python train.py --d_model=224 --moe_layers=[0, 1, 2, 3, 4, 5, 6, 7] --balance_loss=0.00206 --router_z_loss=0.0001 --norm_eps=1e-06 --lr=0.00478 --beta1=0.95 --seq_len=512 --steps=9105 --dataset="wikipedia_en"
Below are experts of layer 2 (counted from 0) of a mixture-of-experts language model. Rows are named router (the router's row for the expert), gate (a neuron's input weights, with its number), up (a neuron's input weights, with its number), down (a neuron's output weights, with its number) and show model dimensions 0-223. Each number is 128 + 24 x the weight over its row's rms, rounded and kept within 0 to 255. Numbers have three digits each.
After each expert's rows: a language model's description of what the expert responds to. This comes from a sample of Wikipedia text that the model never trained on.

# expert 52
router:124101127121116151156121128112104150159131129162109120160103113134135144166115089145094103138120154140092173169144134091134121157123156161097111128148096157131095085123136124102087141162166097105076174093137102165135117102148100146121107127158108116160110151090118110131138117162120095106162119151125155137123139105163108132164108112163111120133095157121153116127137153149114127116156132143115104162146157129112104117151102147097148137110135145148095156095097131152084098127151139144079116133100141123133138123092117119116162127079165077123124103102117117155157095162145109176114152148086098110117149089082136136158095146159140119117138162140130102134163171085108150162121
gate0:096114091116079136099128137146133140133140110142098125146091173116144087139182093152118085121154090151118111123164099119171139142129136178131160137105114135127142105140107138118083146127122128083122133162125121114130101137146143113123097102159136136165109134170127187088119160194121138143131136128139107159131186141118177156160155101118136103120141154094129160171192090115104125144160120126082100127123145150148158096135104147172151117108123117156117145110106133112122105132099119147133146140097109136127110155109129108140141121138104083126147107162151124134080147150082133095114129129111095172129114097141126178148158098095148132157128139135096135116130160160112140127122
up0:112154110140128144069130104103150123080128093127125096128125141119111126087155114118128122108094081125090143113158128131125116118117099108114167089093126084116148127154156162153161136159127163114124195150093155137114151142114164109103129139151124127117093099141136171098104147154076104125107134129167150140131123078156137157168113084097150144106163128122123121117187119147119128172203134129091100136151112125127142125152126135116126134133120138144149107093152159116147128155065097109101124107093099106152117121125130126140136140140169100111133127137115142143142107156098200124105119158128149164141139137117150152118128164136107111106123109136129130096115088104094171147134
down0:149117156077127152141129094142146155145165090135131140098144124141128108092142160128138165142108125121115115103135136113111134170157132141097087092156088142110129169124118146116135133160138124116108136138101107118070123125108097102087135097128138176109134164141096170148135072121132114115106108111066158134177134145130110143136115134142141126171128137114117124128146183105135121131135087133111185111078125154118104109125104101137161118105135135120118189154109095145112111117119141105115111147114148143145165133163141074124131116130075096133165105175091177101123126095143111129156114132114148169167112159132128116137095133155118115150128172078113170101140146159109126135127
gate1:125151181106129147163156110135132102139110056117172097125129143123120113141138095116179140143127126127128115117103190124071110107145085165122106116156063119081106154103118119110159122126149114127085173099140144125134084145112121141121141114087119073145089130086148104159126105170136135133108146179133138129095111107126126127084113137142087086148126124139122156168131091131120093129149134148108157153161143138086128142161156152105158097118138116101112152143103138170093139089102131135134071179116109107106091109123115130107139130139130108112116084115111135130126113120169096129116116096154117139137151162115134137157137130149104144119124114135142109081106134125109150133120
up1:126117120091089162125117074150129098118121134113121115125148145144117108135156158090144160109082129156110102110125167118118120097111126106155133155109156177155156130153133167128143083092124109118131165159155149121126093152155120122133121114166136105122114087138112098159128128140108075137162110132125118155186097155178160121140157107103127121112131125103112105139170109173127135162119129133112133187175141159134146138086153131124141093088129134139099145110102112120106135106128122173107116127154166138144108111141153145109131145127164079098071080142149140144133111115132149107143141127141143111152115116104138078164113110111073104124109161112151120095078163147138135156110
down1:153130112121115129151165153134099128121132203125148165116120105153149129116121166154162144108142156130130118090111135112134125122157114122090152152121143143151121131169116151115150132146144151133125092164148086149130120126145119164117130113165164098134129115097100140093156112127138096112154140161147111131105122158113175114154090125105102120138135120083137094147128132167138142089098108184108101158171157145107147126112167120096131085104108144124068120140132149121143153102090136133149142159112144129142150125086100092136168111124108160110103089123136109121126158144139101085112122098162155179103151139127123133094144127090123065136100094125168105119128114090185088130115
gate2:154110109138124144124130139126149168142127110174134100140085136172136156073107139109138132128158153118137181111119122164136140117114121111119128160126113095120157096115132121114067109132126094156113149160178134113144099105127154147146135119143145130117142139133132125149165144124115171135117106124145135103117092156134166119145172126128172101139159097160126130125125125154169125123124121128119104135136158138138119135120084092078149119133124144118118106075135137129069080081144112134130079127100139122154136114113183142124142077106100128162121109115142144105141146142127114128158168173127108158111191064135124116110119107187125151121163144194091124115126158106136167103123
up2:129145142141098154118085162144158142096122101097139166135118132160125160115120119095157115174134107156130154142124140145112123132100117134164152135163111146144167120112178138134133118154093102142141133116120106112140100096119088137149091161135097163125141104137122142113086111094130087124134122177075115114169084133146091120108118126095135117127137115133163139111144162075116134076122129123128137095144104164138154146078120118097081126137110079142109149138140112138165146098143067125124198152137131154102127138123148113111141175075150134099153115149110127089142082126161157142122091099115132091143107140165172131143124129132107136147168148144131119166128135113123106114097
down2:139133129132164145098111110157141135148186173139111119150139114136135142183130120086099128170116123114125139132122183132137138100178127116135099090093130109137133093095150140153084084113128126121097155168129121137159147136159134085147153126079122113142145123123093138152133152139120109160111129173114170101164111166066153097158108159142121105137138140112133122118102138142186146166138132130110138119107081154134093100138143132158178096138147120134142123120119166150189113105161103118155117125101147081112135138152135111189116166126129088144134140124104145083121099117105141136095163154137183149120135129094126109152120119145124107150132124119161145100111133150131154135142
What it handles: Spaces and digits inside table cells and infobox measurements, plus scattered words such as somebody, not, the, Serbian -ović endings.

# expert 44
router:146140110108147153149078082131094115128109110167107142172184126118130131129115125153100116131103144138118144153113128108153108131108120139100125138163122116140139072079128130152105132162165080140104145104134124121141139132107103167128133147146080104128123142110100115122134122156096135094156105161145180162146126106174118176196110100137117112169085146133135119131156116111143148122145124135105157160162162128104104119116108155114133126098148102150104113118105149176090052130141143112100166102118120139125148135108094171104135125109154105128129117130123121160141116105137089135084153125107092121142139130093117106171114155160169143110162125130143096103132161106117167167142
gate0:136120161167129147138105117125145134117115130122157141156093140054098163112110138143116075134160137130139115139142116115136124118118097160163074137186135166117144111111141133127095152139135103112123108149128101134154188099077144126121159161170116112136171083166136090138082086107168113102112150118176171129081114146150151135156137115155161120117097118129119142190125134126166164150124102116158158120136159125134080170150155119137110104142148160123136119104132136161128115090130128131161118109158139114139137096101128163160082098114083098109116119146104132096126133129127133119103095137125091141114149128103114135117118118103157133125155103134128118127131172110117092095160
up0:125098153161149112146138147141155129130112148144123154151105141105130122117130120129155126114150129145107123127091126114103060139095120150136104161148116145125136153141141120209074101116134074105129129106139126137164116142129100120122163131117114123134178132128150131137115179166147164102147123108159108148108107130165163149129121138151116126109056080130163123162127145130153139175128115101098096145116114121141125150113124102123120116149116125097140114092120162164160099126151121096146146139149131125170150132136076101144103116108101103101165129153130114105111142130109138095114132148142132110100153148116123172098148122049107166133166094115124100158112123104119129114212
down0:106135133117114152125139124114142143139144177139092162156134130099111138106172117115146153118134118137098133085110113117121137167135117124142133148169121135147145128137119152097159133101133112149133124133147128070086096131103137141137105204147148156129117111121151153103092105130134101132117135091117117175116126133157120098153108153114093122135107129170133115144172122140156141162138102072111081137134169100138124160133108139092080108105134131153091081142138166179117095132150111099068071131150106134107140130103128149083121116119111118130116077193118155135165117077121150135091119131129132110106091088146093128127162101152160161120141127134115152118092115113149104137122
gate1:106148137114167111136104134103129110129132203092106086167120132161122117139146113101112121141113133146115109141118159143154101129133138113122125102154111106099132105138080143123073158107119132099122095119127110102112155129143137133144111158103123145125100108128128149173136124116112129128117143119122087101156126126142124169116122133113160122180151111108093160154122078129123132111138142128122135147164078137131111116147123165175113150104100097161159153127156096087110157137100156091161109145157145144121094186151092101125112085122116132145166156113134114118135146144163108139070166134142111128096143111123164113142111190139138157120192160123143111141139173100082156145165
up1:145152133156163145120154147108136136141128146119087071113119119127151138140132102145112148138123163143164084105106087139120147132157147125132132128150114148138113117109133108184130105123131135115148156117115151142139135137150134142158139147126151160140077159099162133066125112165204095096112117156115118097140132087131085096096129159082131142136164159116151160120104109123129148133135123116100129128152106124158091110169132152104103155105165148093086092155076129148137136139113091127142135097134115148111136124147107146108126070121123140122128113109083139135127122114131112112098138117160165160118138148165173169149123202139092107085130157099141138113115120157171114110104
down1:136100164115101129138139109135137112145140122137118152102164131114094114135146136134084117156112138153122148135136139110145102079188137145194139108085097149079118138122112108117143111141124119127132134090137115123093119104138110128142105114133087134157084108132131147121123121174160117121123113138094142153127107075156136134151108137104168104141129099069102133115078130123151139118142134081087064129145138123168104137121128123141131150126126146137131115123060125135141090140146135143111143089148128155125134110114093088114148117144165133078119138066079151116133125110138109144114110113098126165107089122118116133139091156147101087215103138096139152124114143144138175145131
gate2:137119101135183136155125090144123179113106117080142137119122171181139127129122144140149129087125156119117117106097161128111134123147171154119125125134125113067165158134142108113076129123101097161133147156137153110131093080093127113137149114131162135097114152152169137094133111151165128119130152108134148128112152141146155104123115111109124131119146097135099129151161146144141054147105116083101111170121097118095127134127114166115142140103149163150118149130169088117108123131138102151100146121115132108170130184154099108113121104135178113075120084158133115102160151114113124104191127122136103107138160125170119123141107109095149148148147165110145091137121159123161126117154
up2:110142117181105164138159141140083124090118153136124119152134074103144087143141132164119132109177096158111140153122151147123133118087131139112157127122157146161105152107167113150076157123109132146117105156146147173125130137078084127097141118139141167139148094137153108154112136108111120134135107092137131111096158162129126087174158167170118098143101145122130137115142135110116091138152074083110137148096094118149135120142138122159104120168108111113084078105139120124137117134139125118127109110110147095163130147158152167180128144151154127098141099105158126124137140135107098080135153093137136129118162136040173127137135123140114133167135116145133098147142119113123120141135
down2:111128123140139099148176166155137141089144114087091118152172107137128100102127152067117113122177097131146148137138128133126120160143110091113140156132110109105139133138131105173140091120145107109134128097104083127124125136125128166182113103136119129109180138158185109144141127140164102159126089115140075115141167121166146130121148135140110105122141135105124140108194095148105146083131093101140161150156154114133119142069128148140149095093119110128111121086119113118138137139148137162111113076111157128130162124184130154139083142183103138122074085098132126128117076098109137118145144157123111108129102118115134123089130129144122141121147094101103110111150141146130153121125
What it handles: Field names at the start of infobox or table lines, such as Population, Location, Directed, Succeeded, Total, followed by a colon.

# expert 30
router:119117088137161128131110123117080110120092152143080129158145109125108153128129104157100074123121135136091142131120137075160100136087138153150133132150112135155110099101157137138125148128146117133109154104162122150159110133150114148122130099127111158147108175122077110148147136147143110114169127186110143137098153116143096103203107114159116100140124127096147118117172123102172160081175160165112125157136144105109111118141123141122107156089111112147099134108083119129113108131115163148090155117099127122145143123120134138094139125108140115152100103107154126154194114121133112133133148180118084122125129121092148124121069160183129145123174127138102146121136152093158124157124
gate1:161083109160136130116165162152148112133099098170117127095108132117131082139116115173145147180134110120147149115140114090106142112114171141165138106130132115136134155138091103138130105127158173136104130140147120158136098171148162162086107109132082133122109112143140179112126109140124122130138127148100104148116160074121117120111181135147153089117126124120125075092098126103134120095180138154124150123160077114171162110136135116106125117145142104135128145087101168135129108134093141147118123122121127108127138162186161140161139145157120148133150091101114136083154127149141091130099107139115176135142126170098118159168171101109142114108123117116155144094089138098115117101113
up1:131122146114154113156163101155139134059129117145127139150103135142114080097107110136097148145130109115158114098169124070091129114144182143159122175165129127117105128113121109114169132068113081144125115127135156151123120152146136125100148123110101151124109142102149133154132110168165137155121110137117091100147142122080138127169106198182154142154132109153106122087143120105117135136158147113114139112100132127151119124144139101158122129143136147154091124098120106146098153152100136170128137159122133141108134148099134138139163127114107155102165086101141143142155152163086125168159121126080139155170145122085134167134114128154129172121120109094111146079099128137135102135098
down1:120156104105134145132105134155114173128103149115143089113140135151164154117129129152160143161146140137149158128117091166175122107129101170089153146138115085130151140179148117090125140094088122169140135163141118123122135117127126128195128125120135119117172103110127119086154132132104126134139123144137165136141131155132140135098132114161112104121117145145127103140148113173119113119172071123139117137146134109188110163098060143112194115122143155099090135134160158123127165157152087132136138119119099130144130111121124116163084129130138139095122125106073109145109106100140162104137119134148138097133126132144129118077134169130137142162090118159139049149145092132132122120168
gate2:096120140118109150148128171156134119110161070152172106110128168142144133112103128141117121134147146140169124139111131146144141099152111141082099084183142113118099150088151137131068154091167114141120100143107196139164132116136126144113143101121118158141116127115159141125118127168127124171168149086098098144116128093105141179091185153105150145130102140162155170108130152141080124127136104125130136109138139205124095172110130134127144078097145129098139107132129166130126122129095111120096089136149135145109120114145141115103125137117105140122099126104142147066139138093125109140119118109133116122111144143148107157144151161115143154137077094143116130128126137092118152126163
up2:139134131105172149141059165149145133148146078171136094125100135115116121155122133165139126106123112141114108145124122117139100144123111139146133137116137126142112128113171142137062141125117121138159126097131158122154136100115133124102121099158145132156118116122171141107143116135132183149147156122137078143084148138121141119133182165138176129117173089138116117127087123134105099151158132090187157113148134149086099177149144108139123149102097143115083121084139119095123145135091118113102117141133138163112109106175164130115151143113100144144105121174151102095130130096073098153138142112114082147090094158148146140087117119124145138112141129153137185148134130136129092115160
down2:135136090126116113119124153176116134127161106131092137130088131159127145144125094102117163129135102188113123133122126149127128158162099114111143158081107148131142134113159089150124116147181120094166164111150152100083121182100122091085117126110114080093139125097102113155151143157146144115125116119147115137172134111126102143108145130124116107110096203146156163100135146147137176134098109106129126142130110176119120108102125146138126138129134121109145131117117146107104113130127125092138107098177123103133136148131096166151123135124140131171181132179134180105119112146108144129124138101104073099104140120133138073111130112134127148093187127107100169113106138140087162125140
gate3:081124158187092143116122140153188134136142137102154112148124175127155101134120141138152172170098117104102140112123105159111138180132144110118160118122139123092121132092094120124112122115161109153108148129133133137132113111115123115190147059135144153130111141116100120164087174159148118147149143139136136173103107139132106157154124133141164168164143139142135073125138118085119106137106126133118086112110093109137135086132140139133128128096131099081094058121160145106129088184120145132124160126122118139067125111117133143131134140139148123117131143116111118125122100132140170107122164114151138126136132108140165109133135178115100127093152103108177104145128149162157110088136
up3:163119131064145145120121177117148138135138143142106128136123164084104171111131103136096107136121165141044117115113084124119137115148120126152135126165082130118139135068121175099145138154131138111143112139150140111150116150135116131069113131155125157084121084078163140105158151134098095146146159135110131101170136118101130128169168146089128146086095149132145138141118144146119145127143112124122138155140129136121124128143114129132103137155135119146170109136112133102123113119110157127158160141119148094175116122131104115166123129118154122137146125120129133106120089133155102172095086149139084138159119131121100118094111083108154121117112130124102110068077151144085116173175
down3:109124141113161125139118138126153182116149137160113139082094100155107143099135111093132120137112133149167103128153096163115085090120155113113147118111099111159115129137157137116144145162158166147146071099110121174114112160105100127130124094134125083123155147118068114139201105145143156087126139151108104124109118141149080090138128113107145137155104167144125147104134142164129144103131153129161143154130126133137175080115139143141126137118130136168211119110166113154169138109149108115139132104112163122146137133154114148146115116146123116143150128129136138128127134101077143106126126120088162131139187152119138094136165158096092128119144169123122154129140168119139174127157
What it handles: Final nouns of proper names for places and organizations, such as University, Stadium, Railway, Street, Museum, Transit and Union.

# expert 9
router:141133143091125110153108111074095115143121127163135142158152094133142106165113108129121121145113149151083169140129121121158094165154136163112120126122104152150123120142145182122130149175142121099104157122156079144133112092135080153097125136130117120142116134075076162150127129132140100111155092198121149159130147118156113159157115105147095133129116166110140109137123134159142126119146119160126119165138171153095118110141100169123155134116112138147095161116111130145095080111153155149107149101119136103088126112111099132121144102085144112110106112108134115117140103146149111145122134165085105159086128111085163132167103128134176124134152138145154097104163161098152150168093
gate0:109131093114125134094126103113145141135136152119146156092125127143149142139137137111099140122128119127091136108093058146093086097116116136131132100136169146117132109116131118135125139109106114113115153136138141104135154189183124115182141147167097104172104095055130105144176095105112131119151162140120117131093116132152142155132097103132142158160125138099167136118103139155090139095094113140142136095111156117107100157117094087144159128135139123152056122120114166122114079123146123128157149128137144114156126154137117121103163106137134073150096116132082156112133141099097125118128140150144106085135143153145101138138171140073109161086132127111124100163147159156128156147136
up0:124107097122120149124125169130127143174094090136110110153167130100118105164119136105110116187126168160122138119148128105120120107157143098161130106137092164120094181149085131119147128088134166130125145170098149112139134111170156095154089073165112163106153128139095117122165129193136137100147105120131114168176148101151131100161107164119101123143142138106122144106116146114121145131124095140120139155086150130144175113131122123111173130151106081121099146133157129141082099137128138132130147137089082111148109111124163117087125147119123116090170151133126102135129161060122168112124125106118105167108135138106129090138129107124127131172099112127133109132109103115125162128135
down0:117121094084100114114132128131155115148098101153102181133154104075125121130116057147105100118139117146126102119118119138108107134185110139160095145075131139121162124127156147151118135122113123097155113147122110128130120147131081128122078127145125162159122101100111107104130153142100191129125124104137096122111083136113130109119111098097120139161093088105104140130201138159136067131152151143170128191140138124132160107116118126128102102076107183112161114126121159130144129177145126078113093165102132153149131134127108133115110120176148109130101118105128153116146133100113155125125119151145129146145122116134106129106118155137155161167132115144105117156171117086145134121135
gate1:111122121134119157133123119115140116124133107186105176139153118167128099158132146109155140112145107146115110136114137126125131117156122047094157160134091143121115182124156162154134184122086159125135158112111111135139149120167080177104143105138137119144105097112127117150136132174127164094144110136125118167138184099136070148139115135164155129104137126094095147113095113172125103132146120121150130161134164133122111124107121187105096118139130138146092177178115113090119141103142098114167138080144138113101116118115102155130129146147111181127109122124165116103106124149164120133135092134108083159099112152118136119136100122150164150138150118136110115121139116140128186126105
up1:122133148139104133134111118134128137108091114102094123118148146135161167102145115175100145157116083115103128164151143145118134204128119115118126150130141082090094104088157118145153108117138092100107120171136116111087134104154134120149136105111142089129089103126103181137115152123142106132091133116139107149147129156135159139139088144112165153168121087146146136091124128137111151064133139142127116124115120172161128118138096107112155110140129187112144130149117134138119133123115145110113112137127160145144212137149177086108163107156117126153184117153102094110143153095070101134130095122128165119158144120131112145167134128167123151137148135152117129126137144132068129110132
down1:142136093151175141181111136146140165165147139123135168092110142155146150147184126135127112130122159109135131133115129125134156101104113122101123093134115165127118104109121111108165124170114120134175170068104138135113113136110092128094143122096182154143132115171121124169096150156140104125120126136092150166061123116121145087133140127178153094130130104151146095089097134131104123115138180103134112152126113147109130137123165106102110123137136083126112146084117109080148091099122109137092132081154155174132134150141114148115138123099119158144141160173119129120128125143113136148076179114099123165129161102146137144128109159173109148146115122149102140124139137139134103109097
gate2:139118192146130098148149073147152123129112136111127121119140133085156124122141124103147151088133124154126149127151143110154087163141133125141101129141123122154149138080131138161153098137125132128097148137118120124125119123136121121130133110116162132153153091111105133175116139127103116144111114158137134108114122155129129145129103133081125113183135116137105155124133129185150119159167138145190154165130155138147158126121124141132150150159147127092081138163100105126115128130109118168169113159102112097156116110100146104143118156148128142122101145073151146131162102081145110093138141143110084128136078098136117073187088150156113090085172120122083113159183142165093149142117
up2:118157123116117122145096120105146134103136157116134156179120116108138151105115175091172124133130099140138134115152132168161127165181095138139116133139106167121160098136107127122152135122117114152158101115127090127101128114123146137161126148110118114141096085136135132148112136099109093122142092101109135139137118147100151139108108119129117108143107126108146137144120144162119160134122126111140126129152202142111176054153109125115129142137140134103142159122121103179095140147134128119155161149094079172136150084112132157139119119145151178108096163101167078142135119142149152122113102172125133154120096143121111138113108145066048096124112166098132095127086134077134139122140
down2:138147143117117094136121131159106128126194132157101113144122155146155130115126144140112112138163137137138134141177097138144129179111105120132110130154121128128126078075141119121116126162096096115132138182121147080127148190136148130129138107122108102143126151177121161142129126103094173148119131087149117130087124163093099145126104154119140103135120173128170146134122107128135136102104106116167145080148142111107131115107101102128179127199142114088166174143100140115133124144100141131113122126143144132170105129105102130171127121091153135087169132144125174115103111132120132109133145169117133142114090177104176151131153147139109142122087140132134149115167154107098072137121
What it handles: Ordinal endings th, rd, nd, st after digits and ordinal words like second, fifth, in rankings, awards and placings, e.g. 14th, 3rd place.

# expert 32
router:140137108085124113149128131087082166204092149160115160137110154125150133132095117140109128140125149146110200162139134101119110145113146167127118081140106099112086080115135168102086142133121127081115120124151077176137149118165118112124092123130116115178103129107130119104138120152147101098153124154106156119095098117159134166139144093167114077166120168145128102159160120145159129116137126169111098190121129159134122096150101124100143132129117158154113170108134118104100101090167112159116104155141101128104114155112137123100138125113125108128135100125140117124162110142124127126122133126098119134113147104109126136127112135139144127161126211145164126119136132111131148136140
gate3:129178110140158146097126130119141131113113148094113121134140115123118116133125119150152142109133144144068174124106128154095148098140138086120131137124103137095142139091116162134127096149136124148178139096156112160121099141125119120142128175098171154156167110129167118131136127167108123098131082157133162135117125094123128119161107154129143116099092177151112144153128119157087153164122126116097146086144123086107103128164126079094139139118111185125138129105154110130136111070138135124130124125121101115114147120105084179105110132176194146116149092146114106108109141116092128143148160115095106142144093160158108117152188123091098118122111099139151114128122179150107129134093
up3:085191117138085173141142099146089146138130144118088140143139084116115137142112128132107148115094122149124157133171113086142166139155158119153101114129122119145132134132142142171128157100111108157112139091092128146113138120104112090139146146047086107124171117135111140124146139117147121144139083148127135120115137168109155104116182133136114113139133098178162140145188093107101083099121132137164149135133133179103131130124113096108184102090132148121113150162137116141143157130146133153132138103105106116148135140099098154130127137120094148099163129100131123119114126107176182119143139121150143147103144135170137112148152114085090138136157111100082121104146158116108096128126
down3:115123143140114089134144089067115088148122146113103123132156072093110103137106114122127113111107145143101152106130146138114090120121142112135124130113128160136126120118156140128157137124148114152162131148069156141122095124156115148139145152095122134136139152137177136167145163145120102175115107168098160134148153158105112127093089127102164156110132144098121127136150128115098141129115091085079155087122169140089106147132093133120114087126136167090090056139155134089110135134148119101160124135121176155185134134109094131111112099126144138115139129168123151107139154118106099140139135147129104159180100084133149139140178136186143146097102115115113146145118153137103130115139
gate4:125146177149117113145161116128185065165129160147109104117142101126128118088070139146130123108128129098130151108127117132143102118094137133185138079146139151156131113153155162129125109112140089131126081122122084112110104126138084142122140151102076114111148089140136115152125142120100143148102140137128123148150083167170142100120125116141112135097133132101107173120141083120130180110101140126137154129135114197152109128145149174095083129161131111151120125129128119116106112130107103145121095126134140130130126145129119151169154112115137126124169143143145157191054112120110155120152128142117120127135097083106124157136154122111109100125157109126100146147135115060090103129111
up4:169104150133108074170156103142110099110167140128090139120143094055111125109104163132099148134129152142127128128119119135132107084141115149125117104137111143094153111149091156175127130160117099122121094141109094123179151105170117129109104137099135142095139138130134133157125119074171130092112115108106124160109135135155148119094148127166136099122133109129162132127090114104132125146149184182154114138129170148154120129142151144138153151107137089102126074080118101124137140116109155120132136113102178153144132163133095104160142162136112115112158117130144121123077125112099105168127117151127128135165171127118109114154105083170110149124107144152121159125107085110159141140085
down4:116124159138130112123103089132133114089126127136169139121164122085160151143126148133156185119114133135123120111113109117122065149084136062146091140153115150116144152112128101107062166109163145110125110133115170081097125133137088127156158163114128145147128130113107104181125112095124091140093132109136113145145120120142148117140138073107144184144148106118100117159103159154109091150130120143137131081134144105112143119117130154097109142098151118107136116086143127124137157112117142137125086123165135152127136127103145137105122145059118113149124100092125113161139101101148101109089130122159119112110128155163097109179162096070111127150157110155143134113125116102136159151105
gate5:133132115114124124113103099112122165121139147121128094162092146111122132113111130141110151107142159114137177088111122080101097098151176114152108141152104143153109126114118146141117123118155117161118088136157133139112123135107113156140170186103127144084118167164140092137162140083138172142105135133108161135126153121144150126113131143092143143106111144156159078172125133089110141118118091134107148138151135158110133147087150098136148178137120144133147135114096164087100102120148115163135114112134163119155173142155165122139142120092102185151102127149099113149080124073138164121143140150147090128150152141122127125194126106093105145141161176121102109104135130128114168162133
up5:127132109089114108130109119096114151157146137113100099122103114085114159129104120141107118103138179097156130165138129136102104095112173142157093107142113169096121129159121126166107119151159092085084082108155118149154137146126119140118114162062130138124133122129127114148132132118130144105146101150101134097096138139140138135187148127066134113110124088139135094135099156121135144147111116152133120143146133154116086157103136119148133136125104118103153168137139151176140072129169109146100131097099158072126171171134159162160125116176116123151127121141098088126112121110105179125140133130153132189123170143137117126146162088132143101141133111132093118090122100120119123156158
down5:090163131122123125144091118124144121110133140134085143105123152080140134132105115154125101129145166117130150160142121093079161112117192142148121119095109125168142114120159130147105115146168149149166143141148147124168105116128115135177157173120115086113116147168147045147150114113154137145139130148139088103105119120145121158118132129128145095143104109133138116130104118116120107130116116138140112163130146136117152113131107144083148144123089130153121143095127125155122098136139128104116104108158146106153150182169101152117144089094099135140181148136156141115097112126144134170126147061114088145133142122182121102181133094118110136114155138128118122121174179157162125074132
What it handles: Periods closing sentences or abbreviations, including combined forms like ")." and ".", usually followed by a line break or a capitalized word.

# expert 28
router:142101133123120143156112125110108151162123136166103124167108104139135150162117085154100108141116154133085169174136121085142120146132146168107107127144087148136104088129133133111096136165164104105081169083139101164139130097148087147117109121157096117151118151090103117125150119162121098120153127159131142133129137103160114132167106108169107118135109159123145114127136142143120123115162138138110107155148152138108105110149099147092140136113140131148092163087090114155075097128153122131086120125095137124128139119083111115102154124080161087111119097097119107154152092161144119174120153145087104114116149085085142133152097146158138105123143168155134119133164167087123152155123
gate0:123128156122125139116112131150165097127121099108150187156114117142109131131137155103167087171178125098164095151123127147123139120151137124101181093153130133113083111103066170125132142129122095155121106143126120128122112110147146167155107165139125099105131163133126146133152136133115135131106104113125153170098117126138117117157091116112126163118139131131157121126105114121130156128115136170116123151163162094105127099100143085125108101108080154125149093093154143159132110117151111132127162135130129144152119145102146113092101133113124110141103160120157071131106132092156058144124080128162100157152102080116151141145110186072131105132114125155154084100138158143146157145110
up0:104176115144156148126098153142151167135078150138115174105151123102131136123127128132143130148137142101121117113132118134115162109094150129155119159120104146122093096115132099124126100174123149130091112123123147154104137108158104125104119116108169135113139121165163067142152126114144106123130123107147134078104142166135064151127096167117074108122150139154152154114164133146106125123177140104130152149136087118099116089088094108186141100137113089115140141119190119097106140138141125119126135089121116100114161129145127103113093095132089133158098142162099162129136101099116173133164143123128127121110085118088120120118135096105126169075165129149085146125129097110143129141093
down0:137152130123136149124135158168118122078126092148087137137130110110126202096118093138089161120125112099125124119142121108103127116125109145141169135158115113104136145158124113111148115122134102161135160088137124084110134185159109132124117164111096160107112165121117070135112112123116157132129086144139113126102096130118087108146144133112116122092109117130079117083167153153116138128146123105131171140124146115123151103101094096130097159154145091134148124132090155149173145136123142114106104123116137134197098116127154102163143115145116151134120164074124088136104110087180126129133109155106116111141141152120090115100166150143090134096140142130136188164142084127156121137100
gate1:143089150117105144140131156160144093079157119127135143120135146135128128123132130094114145077135114096141145119130125102106162109121133114091140108117122137121141135114173133087122114096128091143119137113117153184086147163089140100095125082118096161146197126132152138149129134156125145096200125135111100119149109110142117099119173183144114110121104071149153096155101114160125102141168119107115114129152101093115135135165101154131119144149135106171164168116142120110132120132104134152123113118132137109166131130151139146107160128087067132136197118117114072139102138147110139118154151138106099078134139122134145125125136143144129134108147151067115131129117161107122108176135
up1:099123118132155123124148111110166132168121109142167115117112097115109090142105132126108079145155162172156098127188119132125149133114147167110161127114111181109124116148111140149116185142140131112118097119159180122113128116138131098135124141175152116127104102111145139097124138139136104129082142102161127137096148135114128148163181139095128108147099138082104125100064103134077129087120142131143116149095110099096143170175115070128161126140111103148122107142084111083152148095157149141155165140135124152129101122123128120124132113159134125113108131162106110136134144148129108108090124169126083134139151077114098147094081116127147117151120101130182103154113129102119131126138
down1:136134133098139143134095172099170140101138094135124124118135101169155127107148123103142109153113121137119118087150152166143104129137090146148149134115130163139144116121106083127131178151120129149158123129168136111124137119124104120117122112158157139127129172083129094103166065133118186147111131104145154123077115150144107126146168152115160153162156094158130138121156152121147156132152147159189106104099109147170154127142148098091079114141130096115138149127107110140111153076112062150151121125137127119108141124103162138153110116133107062151110156164164138140128114141139155120199140095108124088144152118140106130138146129120122099150139127143120141151133114106118138078097
gate2:138118114090108144113137125177164096179081132124120139122158136108146076110132106107157110112182178147082183108145101135145137113135148112145119138102135132130106135094149160124137159116147115189125155135115099141087133115157156153112128149086159130164179128132078125118116123118148117158123108095112141132118176132085148110127093093128120128153124148098095149112128167105111134115099126153107150111171143117095136100158098139124128162098126140079141104119049100103104137090163095116129143117158153116151113131097136126096123128119119122112104094135123116142120093121127123181135093150126132112134145119147143125161099169113149129110127095103145107127146156132147113151171
up2:145114145175093101144114104162134150136098080159127112082113093108119124128101133126145102131122122132128086115148116168132071121143128168182118106140127125091160125175084127123118118144132117137117127151123144147136117110126137140134062140094120136114088114101126154167146092190158155072121150136101134116115120167122127130134106112114141154104111084118114108096148104103150142119118112135158137147163127113126134143171125163151149140131133138146060112105176093162126120131123112170118137126107144102109150141097142097133109160127152112162064095087097156118158173155133159127153132111126160164103111067124106118135132140136156172107133135140129132112122101126101116125115
down2:110134145145111144121139154130161140114161133158152151091126109125172113133118152122115114123088159101100135102113100151138116137128158139117094094198151129170131102096140054100137148116159087126120160130142129115156161137147124127142151100144158162108108130089095152126142124149107120154116158109173119131095102155084130163105097136080125119117100120121109135131144138111150086160122157091164190136156100137154122104142140135126139158130135135154185137113136120139105122087126111136134141153148138131138155160082108103070120125147107151143163113140164086122124138144139134156124123087097110128111119120166100132116154129119101106165101114105166150145174148108068145152134
What it handles: Pipes, periods, semicolons and ordinal endings right after digits in tables and lists, such as 13., 39.30, 211.212, 2nd.